From a checkpoint of a small mixture-of-experts model trained on Wikipedia.
Experts: 32 experts in each of 8 layers, 352 squared ReLU neurons an expert, 2 picks a token.
Training: a variant of SOAP for the experts, 390M tokens.
Below are experts of layer 4 (counted from 0) of a mixture-of-experts language model. Rows are named router (the router's row for the expert) and show model dimensions 64-127. Each number is 128 + 32 x the weight over its row's rms, rounded and kept within 0 to 255.
After each expert's rows: a language model's description of what the expert responds to; "gets" lists some tokens that make up at least twice as much of what it gets as of all text. This comes from a sample of Wikipedia text that the model never trained on. Tokens count by the router's weight.

# expert 14
router [ 94 130 132 194 126 123 139 179 157 122  79 104 119 108 140 131 110  83 159 167 105 121 146 122 105 154 160 132 108 159 175 167 151 123 112 104 172 120  92  80 102  50  95 139 148 144  78 149 149  51 138 146 149 139 153 222 117  82 148 123 175  86 157 173]
It responds to: Sentence-final periods. Sentence-ending periods and word-plus-period pieces, paragraph breaks, and You in song titles, such as ing., s., Never Let You Go.
gets: ".", "\n\n", "s.", ").", " =", "\"."

# expert 28
router [ 86  93  80 178 140 121 166 105 160 110 104  99 105 132 171 136 124 173 188 168 135 110 155 142 137 175 176 121 139  52 142 148 148  73 132 139 184 109 127  64  87 136  85 155 125  86  99 163 144 121 149 169 137 128 114 190 103 138 120 126 188 142 135 129]
It responds to: Sports/stat table cells. Pipe separators, digits, dashes and parentheses inside numeric tables such as league standings, game scores, and climate data.
gets: " | ", "0", ".", "; ", "–", ") | "

# expert 7
router [ 83 188 119 181 157 174 147 124 141 108 101 121 149 161 163 115  85 100 153 160 178 124 122 102 120 144 115 152 133 111 129 127 126 103 139 101 201 132 152  71  72 153 141 197 163  78  74 177 150 166 145 168 207  66 188 168  98 107 154 152 121 112 132 139]
It responds to: Infobox field starts. Line breaks and dash bullets that open infobox or list fields, such as "- Born:", "- Denomination:", "- Coordinates:", "- Succeeded by:".
gets: "\n", "-", ":", ")", ";", "- M"

# expert 27
router [ 86 114 103 157 167 175 176 176 156 104 103  96 191 179 177  97  84  84 143 162 122 175 148 154 127 172 124 148 105  90 133 168 147 134 135 107 160 113 102 104  72 131 122 152 149 102  95 147 182 122 160 104 162 149 156 174  85  70 186 161 151 100 164 167]
It responds to: Determiners and quantifiers. Determiners and quantifiers opening noun phrases, such as these, such, both, other, various, five, and the or in the.
gets: " the", " The", " of the", ", the", " in the", "\""

# expert 1
router [107  98 116 168 109 164 171 171 152 131 150  66  90 169 143 164 101 121 179 147 125 120 133 193 107 133 152 130  68  57 142 182 169  62 118 110 157 100 126  59 148 188 103 114 139  85 101 132 118 101 136 159 142 103 152 119 146 118 117 136 170 112 151 122]
It responds to: Digits in figures. Digit pieces and separators inside multi-digit numbers, codes and measurements, such as 4.7, 2,055, A860, and PDB ids.
gets: "3", "4", "5", " ", "6", "2"

# expert 26
router [142  98  90 162 140 146  99 162 183 136 110  81 115 172 163 103 101 150 158 164 119 153 115 157 126 144 116 109 114 112 166 174 199 173 100 115 137  78 105 100 114 144 148 181 156  95  68 111 142 147 125 148 183 178  99 137  67  68 109 191 161 107 156 191]
It responds to: Capital initial letters. Single capital letters starting abbreviations, state codes or names, often after a comma or pipe, such as , CA, , KY, RAE.
gets: " P", " B", " C", " N", " D", " M"

# expert 0
router [102 106 104 143 117 141 123 141 128  83  88  90 205 180 178 158  86  81 154 169  89 170 135 125 214 190 116 161 103  86 110 126 156 123  99  89 152 105 119 110  81  86 149 156 113 105  86 126 163  98 154  91 182  88  98 173 106 108 176 159 215  95 120 160]
It responds to: Conjunctions and prepositions. Commas, and, of, in, for, by, with linking list items or noun phrases, such as Bitstream, and; directed by; along with.
gets: ",", " and", " of", " in", ", and", " for"

# expert 22
router [108 132 111 148 155  93 137 128 119  86 121 103 165 146 186 157  56 131 114 139 104 177 144 159 137 186 113 170 103 104 123 118 143 105 139 114 135 121 123 113  86  73  48 117 137  78 120 125 177 123 134 141 186 119 158 176 117 100 135 158 110 130 156 202]
It responds to: Copulas and articles. Copula verbs and articles forming the core of definitional sentences, such as "is a", "was", "were", "The", often opening an article.
gets: " was", " a", " is", " were", ", the", ", a"

# expert 24
router [ 79 113 133 160 127 152 166 134 150 115  84  97 178 149 112 115 112 174 188 151 153 153 156 174  89 148 118 192 136  58 142 153 126 147 105  66 200 124 119 126 125 114 143 157 131  63 107 119 173 118 160 130 122 135 185 170  77  89 134 147 173  78 155 202]
It responds to: Capital initials, possessives. First capital letter of a split proper noun, such as S|aga, S|ouza, F|alklands, plus possessives like 's, his, her, their.
gets: "'s", " S", " of the", " his", " H", " s"

# expert 31
router [127 104  96 141 128 179 158 110 201  94 106  98 119 119 169 163 111 106 133 160 179 143 162 179 188 139 197 143 118 131 147 165 140 129 157 119 119  98  95 106 111  82 118 159 171 138 102 122 179 104 165 131 195 122 141 113  88 136 186 150 118 103 126 136]
It responds to: Taxonomy and table syntax. Latin taxon endings in classification boxes, such as -idae, -ensis, Diptera, plus table separators and election-table headers.
gets: " |", "us", ")", "ia", " |  |", ") |"

# expert 5
router [ 30 100 120 148 142 157 146 173 131 111  96 133 115 141 112 119 102 152 218 141 141 150 155 128 151 167  92 188 129 115 163 120 134 130 148 131 143  84  77  73  99 145 121 135 139 101 125 126 125 101 153 152 140  68 124 145 107 111 129 125 135 113 189 144]
It responds to: Dates and separators. Month names, day numbers, commas and table pipes inside dates and lists, such as November 9, 2011 and Sunday, 6.
gets: ", ", " ", " | ", "| ", " (", " in "

# expert 12
router [ 59 126 112 145 186 100 163 170 185 121  83 129 138 120 124 115 118 141 151 123 118 139 193 202 151 170 106 137  85  62 132 108 150 104 141  80 104 142  87 111  84 148 147 171 129 101 112 154 110  93 106 159 178 107 182 170 148  64 153 137 146 113 145 132]
It responds to: Year starts, dating phrases. The leading 1 of years after In, early, or a table bar, plus dating words such as In, until, th century, c.
gets: "1", " (", "–", " in ", ", ", "2"

# expert 9
router [ 96 159  82 193 124 159 115 142 129  98 147 116 130 152 166 116 114  91 144 150 163 107 149 154 113 112 210 208  80 146 140 146 124  83 120  59 129  98  67  54 102 107 143 127 147 122  84 160 130 149 149 120 130 162 173 120 120 118 120 150 138 156 128 178]
It responds to: Year digits. The digits after the leading 1 or 2 of years, in tables, date ranges and birth dates, such as 2|005, 1|962, 2|022.
gets: "2", "0", "010", "–", "015", "020"

# expert 30
router [102 117 119 137 127 114 158 162 182 100 121 125 156 139 152 128 133 142 110 148 112 192 169 158 122 144 115 196 128 120 128 180 138  89  56 112 122 112  87  64 106 143  95 130 152 127 122 131 156  85 129 149 129  86 172 110 122 124 207 172 138 158 129 186]
It responds to: Section breaks, headings. Paragraph breaks and wiki heading markers with their first letters, such as double line breaks, ==, ===, ==P|laying career==.
gets: "\n\n", "==", "===", "\n", "=", " =="